Experts of a small language model.
Size: 10 layers, width 448, vocabulary 8192, 56.7M parameters.
Training: a variant of Adam for the experts, 333M tokens, 7208 steps.
Below are experts of layer 5 (counted from 0) of a mixture-of-experts language model. Rows are named router (the router's row for the expert), gate (a neuron's input weights, with its number), up (a neuron's input weights, with its number) and show model dimensions 0-111. Each number is 128 + 32 x the weight over its row's rms, rounded and kept within 0 to 255. Numbers have three digits each.
Before each expert's rows: a language model's description of what the expert responds to; "gets" lists some tokens that make up at least twice as much of what it gets as of all text. This comes from a sample of Wikipedia text that the model never trained on. Tokens count by the router's weight.

# expert 0
Description: Infobox field separators. Colons, equals signs and table pipes after field names in infoboxes and tables, such as Motto:, Displacement:, = USS headings.
gets: ": ", "| ", "= ", "\n\n", "The ", "by"
router:201116120126155146101123058097143108160086086128164176072154155175080100139146165098102145138115145112215106122090119155134160132149108140134097123182128126099181144098124120104173122152154192084192117107165138120114132093087129144110150184126118080115134114124109130106178173092165126124107181110101118109142108146199071152175150169101
gate0:102141198096159155152079135082170138130167174121119133106116108129148141171126138182061107133132122125115133181143113100061132116156139128115087107122114146147099136043148170096097122092126125160153160115126159128166138127129168170123115084153139165134170089108086140094155067131108154111180131077129141140086149145121118124210120183171
up0:119114173096143161203134145136111125135145180123104142156111116133161152125128182173092159109151093156114094148114105072123112082165119177101155110142113072168069104078127138165105151156127095104103128149110138155134137103117152109171121107131178108117150138127092063092107121135143123103137100081145146164128132150141186093147116138187
gate1:132120146110123106110124096177105146062146109170168157122139134138134097154137148082102095159157183116089147140144122107128181189100131132131094147151106150139143132139127133150211143150155144129111119099127091050087122088146125091061151156125114114139078157150148132102139155174156116159112071101167128107171095155189132121112168182105
up1:093110087141107127143132167077150111155119126070101132150165100098186122145133116121162132138123060157150126092073123141160073124138191143094126181109148070113137193153078145114124093159098024125093192110126208167162117166106096133141121131100140136132118181137160121180108084062141145174166243172100176173167138062131134139072108113133
gate2:162086132125125114112169143064160112135099149116129129157129095158116120170105115136106100114113221139242107163088139140060087124115191188082157177148098074148126160156106097167126129156103136184159100157166141195107147153093169184113087115111154110091130118132178174144159180094156111116111110084078152119125099130168153181148072119170
up2:132054118139111074081103086166124172156067132076135106105129094090147112164157174152073080153102173133116116095147130040112085179147125133102127129092065133088131189179115166128152131111141126102130144097154174132121099158085130150153112158113098152149126124115100116117106082099136157135137077124145143113108114176150154091191128137119
gate3:144164161071183166105116162084118122138193114109120129133122161079145097169187148120119123111120144140175126114121128164122076177122158073100136143164168140102147141090138176135183153124151103155130143130156163133136195111171109166101132151088083106165167149112209158081140142107119158088089188118122143101142101193155092134192110179157
up3:077128124207150098091106106161163104171149141084096127147102076140133163123086086136192105129130161190078122102097133145088118088086125142127158107093150130122171139126082114144097149058039118161069107117079090109114083106114093103131114133095140161045159133102113124169097091129189110101136159181088120128184135105191106187095092077177
gate4:119117091087139091083134144086106118127147122128101120128141107098078138109102129150119109181061161136104083137133128118102038167126148158104149151120135088100118116112178106173118102145130095201141134112111138171155123142087113131139102168118177168149118107155204116127131158152123092134117106096126131105111079084149093070145215121110
up4:133107137118129167075144132133236148101131144093140096187111123148151140119154185105086076090132168116069095128131108175145108148131141153110137169061107133125158131093124153103147121157134088094124092137099063182177147106089092068127119190131112099100103120115088057145122171130125168126121117137155181110187071142198146112139144119177
gate5:102150121090148132115140109123142137155160108109106084169074196164162076156094086098076174162097130100048139126130113120149216156054172120099130120105144166088117121082115164107096123118125152092132073118093078154134164164103128154131116178111187122044120070093157134091156141101094146144113147182160143109194068057093190152119085090134
up5:161137118115151117124095129085174137135154139079113100155092158166120121169094101103089083126114090163166187080089154119126134124118149082167104137109162135129154100087084156123135137147085192089088159098092111022102146032195106078132108145122134090093126096136150155152139106129120141122110114153123020107164155074150130146138113109165
gate6:149168177091115098118158160151112172190081161137096103130154110129126111146155139176133146123079080102166119160158166070037104081093152065149108099133177099092082147096132205115121167154158088166102135152074053075141107070118134132122124132132086151080142151133132111164131129084099098114085190134151083144104106079127113131078133094099
up6:125111123125152109164149101111132154090139100144193129174176084168160113141083146130097184130169136118131165124126187125130195162053126144096145079072049148120114064183105160161139120109169143178150119134130124167121167082104140169166133133120059101128157135100100111100205162191172116169137127189138204104107091123084115158101133113125
gate7:127120162121100100122102135110126136122125151104098102154098120173127119149143073151139202081188136129086125117135171111119191159129141159117153138131130156095126105163145137111113153182144147115207094127168128197092148161128148144143102169136172140081115067110092122140104138092132164160124167120149156092119117161107204167112121123091
up7:160200116151165137148119133165126143191096117115109128178116103107077123113104087142137117140129169166121079114120134144090223144137143157142103153124151142096156131134105153100133159098138182156143111114141176116128142135172087139085129153129151082089110099166094100142081141094134085113120169116128120109132091129093147131109108110130
gate8:100148136094151109090103097116077134085194172148143109136116142170167149130127141124138196081179137125113072180098112112154137098135118120121177126158112127142173107096084211152217106158154125089129141136147153157147111062120112140188136115091146103121117049087100073124151132176104154111160147146122170104173139122128146193151097104116
up8:117093137122121081130168092081113121176121137087147165132161065093185121116120126159147134118143129072175085138142112119110101110167128086142143113178114120147117081087190136224144116144143143120110168116169122115124137089140139147114158086081088116066108113172181144162172162082184119167168146191120107139162082107127110103117085108119

# expert 9
Description: Name-internal articles, nouns. "the" and nouns inside proper names and titles, such as Harrison the first, John the Evangelist, Missouri House, County, Records.
gets: "the ", "The ", "was ", "his ", "=", "for "
router:205128201100151159111193104099109185104074100176164109130140112127132111187104145157130120123124143103139079150077186148086144131087139145125159119100159107112150116124133176110143143196163186090131105104099085170127115121122165121161153151135143165147114135137141152130202133054129105146158169123127094058139122137154156195147090110112
gate0:119112120127159118127142129150209122105188143173008182069183131153086183123060153068218148113144159088135098095165155202121145125070137033114069104141141168097199146144123136144124127149157118151092109131095123100155134097119115146113147148114121085133156145098098134098107146079125113044116160130067125099117108130073089197066155176165
up0:103117127119149138095079159100173137053148118152183106110081156065097154132153108110137097126134167156093121132103137165090130114150075115167184074110141131087144092124139117116146148126063095200152161156123116071058111149153157090162133188111214148123119173147099123155075214155112100057088129102165136121159171160112148127123053169172
gate1:156122132146140164101130115137113130145171129163132168176141107106075114174132095100081071137085111145174110109178126231070064133090164077112116135159113126119126117156112148094165186138135139176110120130150136127091138136092117124162159099114113075141132145165114161128144179071169100093110083097181136127144091138163096122145095119174
up1:137106140075108159133127144124096159130159137086140150115157136169162091074062186123173161065118142143144097069131134092109150090102126111099125110131098083188126123142197175107125163100149154138130131122106179094140136070155126087110112157086106132135130111160144123096073158132142090185118103096123107150149090140066091150170131152133
gate2:200166102092122144148136085102127138092142142151098136109155110129190125141153158128145151126143155126077167123106155116164153054147126125103083144176117109239173112080140142103125125116183099172141129157109165121112158125144157178153088194131128077131137056099140122090117099179104140060139155108108151087197115143121117099092147110181
up2:149134099159105173144182116118189117078122138130080077128149128134068174077241127133114088132151143133108209078140130166098178095120163131072066123144125147113133085146130109119176092122152096112134178134160102086130134153106057167120182099109160160120124097109169151122084114127100130071072074132130123088089123141184143081131079074162
gate3:105155137111100111152086140204162176129163132120139090176147123116082152140117167148094178137132163153204133099129153122136159057152147108132114138140093128123103127053106111136165075087146112133107156142119103113098113109078137129142147194098131168165126147180089136068112155125115135136141099188166134091154122134144111126099116123101
up3:099110126137090138116178154187125167075202135118133103086061100181164128047147144146132157125139096101166171110195108118147116072126109075142111083135084181119108112129116150178135130080158135149084144113167058076120152148123091139177175138135128144138081092116082116158150131148121193091193139144125140132154110069158164103113091136150
gate4:110165103128114137135137106133116146127162152166109111126107169160152044091135081108060170099111118092128121124152125071156163102102166162123161134090141119104192086087087133179122098135113126122094099136145103138102178105151133107114159098129084125142106141107088095190162154107049148090117139176201125142132080092128150091049084134110
up4:184134128071172106152149192157151108154140086089108097174137147134111139099156148088117103119156134147177133134179123121091113136114124121105152126130101125190074119112159123092149195109094106080107105091097094184153120086098133144148118101095149114164139168085096064163124142064132158107090126111127110114158088192167140123086205117186
gate5:102090147180123160111031084150085132142169123129200124130135143158124118113101161163095129154155140129129148160129126150161116131157153150111138144161121149099131140147118130170136103117076115116090202123165080183126195072160136124122161140096129098093089087112119078115119144255113122116154125097140076123082163173138151169101112149121
up5:094132105151145104123145166109132170143077034141168102170126097136110085159142113132137146126083138155097085129070138169083076125107083147141101091165159068037149147124188136138087184164108161138135116158102122174115081109149106139061122146117191119115131165100154100137164165090148173182122152106156096103098073118134105126127087123079
gate6:120150162138112146140120140096162155134121112106140156169169135103152106147167133170081133161166139093188104088162172140069097143149177169175149154168186111133112120075103146154096073124071166123168133161096126154127165122072159078131116174133151127060062135165140161066174169146112144148139129113116114183096113114121139093126138132152
up6:195118026123117081098115159168142132202135093133127133158159158148087065149126138104167124135101103151099141133109154143138144095117111059118149114143127110068115130151149168126124113166144108135133124105165149125104037109140107148181108122093158115188083072155181123119075177102170142156114161111152108088148137160091138125127117083102
gate7:198146153118145119108113143152187130159144101123137173097118161102062108175091138076142130124180177170139148107082133120134158124151195151123144130136121165134153098185102113109173053125160189120151158165109174075120105036146150170168106079112089109126128138087138141159161147157128107116101144113066149056136137109095135120094091141139
up7:108161119132157108193122133131142125167154129111121092186146178151157117120198121177167107148147106143115142144159144089110099072178141141143174143141120182162085163116129113073116126141069071086059138120187151174131156189198096070115122114107145159135106141157037109084085128138136158170150146147107138186154123140129163125059147083145
gate8:116155189140166163190114140161099122107101196127138161189099223125130131145165124122172083128149142071167147145132174118077100169114106156160090118117150123158140176173159102138119084116127123159123127119148089097166144117135138064109050130133112119133102165143101145169110109131113130133125124174122124144105163165118100083102086151075
up8:147083148142154109110185193112135192149111170095099131181151122120093124126121079174143153103137145128121140147129162157148142141078164104136134122057165112153125131115121137130147161105185103130150099181140143150180130068105130101118096082122116121138104153071169136154104132108107132154102070128091134157125149161061192069150106144053

# expert 14
Description: Sports tables and headings. Pipes, heading markers and sport words in athlete results and career tables, such as football, Apps, Goals, ==Results==.
gets: "| ", "==", "|", "his ", "===", "B"
router:163091150130118152132070117153152148104160111151142123080145138162144126186106194101149134161158147093154098163106155158074118104149160071060126125227143077109131182091126145116089153139162134162164128130104110114132121129147088102099080108077103136109111134108156134172121099108115107118191223136102090140123106119126137178124093116116
gate0:132089142110173125148090163129114134166158103151154109173117153142124121154175169127185147162135152075187151179112120134095168125129121156129167092132113113131146131091089160153123148079158105088183083126118099102145144161115165090123153194123132127140178093167124132181182111107126146120145221098155117140118113110195156128111134106141
up0:105088148134127150117096108126112143122135069139189156089116125190145175104129143133157156140113155129130114166093108123102147148146094125146140147159091129162117142126136101157112128118126122127156127119161129126107148111174133170111142129148150138106122066193130143139057163120141094116094103211106149132099095139155114108130150137050
gate1:074144121124144120133169115128135193100139121085175093146112144164178109146128152157093090148046152137122140132086185139126136142119145129147117084151120091128143163056144110109132134049137117105106088143104113132100131047132131137132136103128124098109152120178191191140105131129186110135108138163110140137080160151112102107138121104105
up1:081122192129087178189119160161099140105161147039141084137124123085079135084128137113192175115165164146086104101149143139089130116178123139157193154190175122138118132076138159144116124081147124131148174084177126124109117154087173126107123149172140098113143068189103092096143153130120175078175078093158191117111138108104121142093123093170
gate2:130147145154140120076138148018110127140157137079160099114139129098097174195163159140196083114144083160181123083096180163119114089155158083061161034152112018125143150102121131111141126083121178132107105100129016132074144116165124153131109125096094173127096127067158118152169088138112099142123145166098125123107152092167098129122134061143
up2:146166097118151093092110157151109103125074155116125127148160156156114124098123174100104137126211181081153091193078150130108145104161064139134097058149113150140117087120153187141147154167114139137102124159120139118112102061099139151113139051143127112145116046090200136110128110148139100066123146163023135172128130165135166096168094143098
gate3:111074094150090137155151089120110106116140103060129180130090121165116122208115177094136094160065143128121138097109148173153108118191108144114178120186088089127143208121103135130154130147171086207158111102139162177111119139111094129115111139112110145072121145185119052129081139118135149143103165081104157119124109158129109098114141138119
up3:123177098143131105119157158154116121096153141073123156073128112144140133080067158076106115163116090149098133142100114119201142139175119131110130128114106166166172176116127131101125156115126130118111124178148158122127165145151099141121108144121056154094084151149127117135132151110144201135191075151086141147101097128110094120155156150077
gate4:106168177078102137074115134152092156102103163043144155132158141118115126074148153145101102168137119079166099123081155149074216110153120118105102222138134120133127156078135091169142116077111165107094144146139113130189127101131137099189106143101157098122181115155125111129150176127121125158140069093145169104124120132151142094159134147100
up4:163113089084128109084115124102118104083156058138134126093107126098098118185146165168086164092125107058140121175140080119087119160134179132143077126112160066120089082142138173115085106209109158139128125103143111095076078158153154168116104153119155120085119148182145105151110173132112139102156126118208175105051149125182094155157138092155
gate5:164108167154162091139107081112133116112109179128083168139143105072149109183104158126102094157098163116106066166083136122087113115153117144097150084178123116138128146104131145116086114190125083115142093067130101130136179074174127166094118152101163116107163106129072073138145127124157126142142204092162104189158111065126204123147148139114
up5:115151078153113155137090159177210038143143150112138089126127139149074137098117121107127074075188126155117164096152080110154129090102097053177112096121153137141081131121185185186134073123074094094119110168084094099135124146106098125146117151145107091153102101090123092094130119135144149152098103142138144073132078088052067122117167134160
gate6:160087113127121156130149098147113136102141166098100072151122087073089159103084127161145053118099106067084135093091127060121133158203161138123188132173114062134096116119179086123159112163096164158131117133119137142067144142105090153148120131110175096155147100174054091121171112210110140095124171113119081149123083117171109086117107095200
up6:091171143167119124150184161145165072124160103145140147130080120145076143146155131150153183039152094096115142118159151160095103151165154071171146138111164114111091143083068123168118171152166104110111111114128150146130136177121114121113179171092111144134112128160155160110132051147062133127104133167123169098155114166170126140064138143129
gate7:083106110176127095118150080133117166173121048191169093130095069104151195155115182139102062184150137138074098176091077114142095160154079153156154119132098141109104162132113107101090086169124116134125117098113187151195119119127189155112105221108190138125116135186101153075101123174163118177098137073150164107095103121147123175184185220109
up7:131141120121139112115084085103127132107136092085145156131076166104080120147092156146129132193110124135110073151108123129165167100188095130114143101149149112168113080160121187117155092108107124086153147115145113117124147107121141094133136092138191146064142151176100110069115143134176098135087150104097156156116160070128127123139140093118
gate8:130082148094137119142138144093102155128133130170089136160181114109107121124148134120134142101097155081100066141120139171109159167168169141099104117159120164081153095109092157154154135074140119190118141161153166127084129207171123168146098139121113099101148068158137112187103145147112087091133143155089136147128103146195157079131100156107
up8:132105116149148127139108157184133129132158180190137088089104113098160158085139138182162117104124072130137181122150145110167146112123185114098159146135116128188141117128131132058124099186100099101157145115172113117153210216151112111175128182122201132128152135149045101136150095172117154130121147110106151110176139153131137125053128109170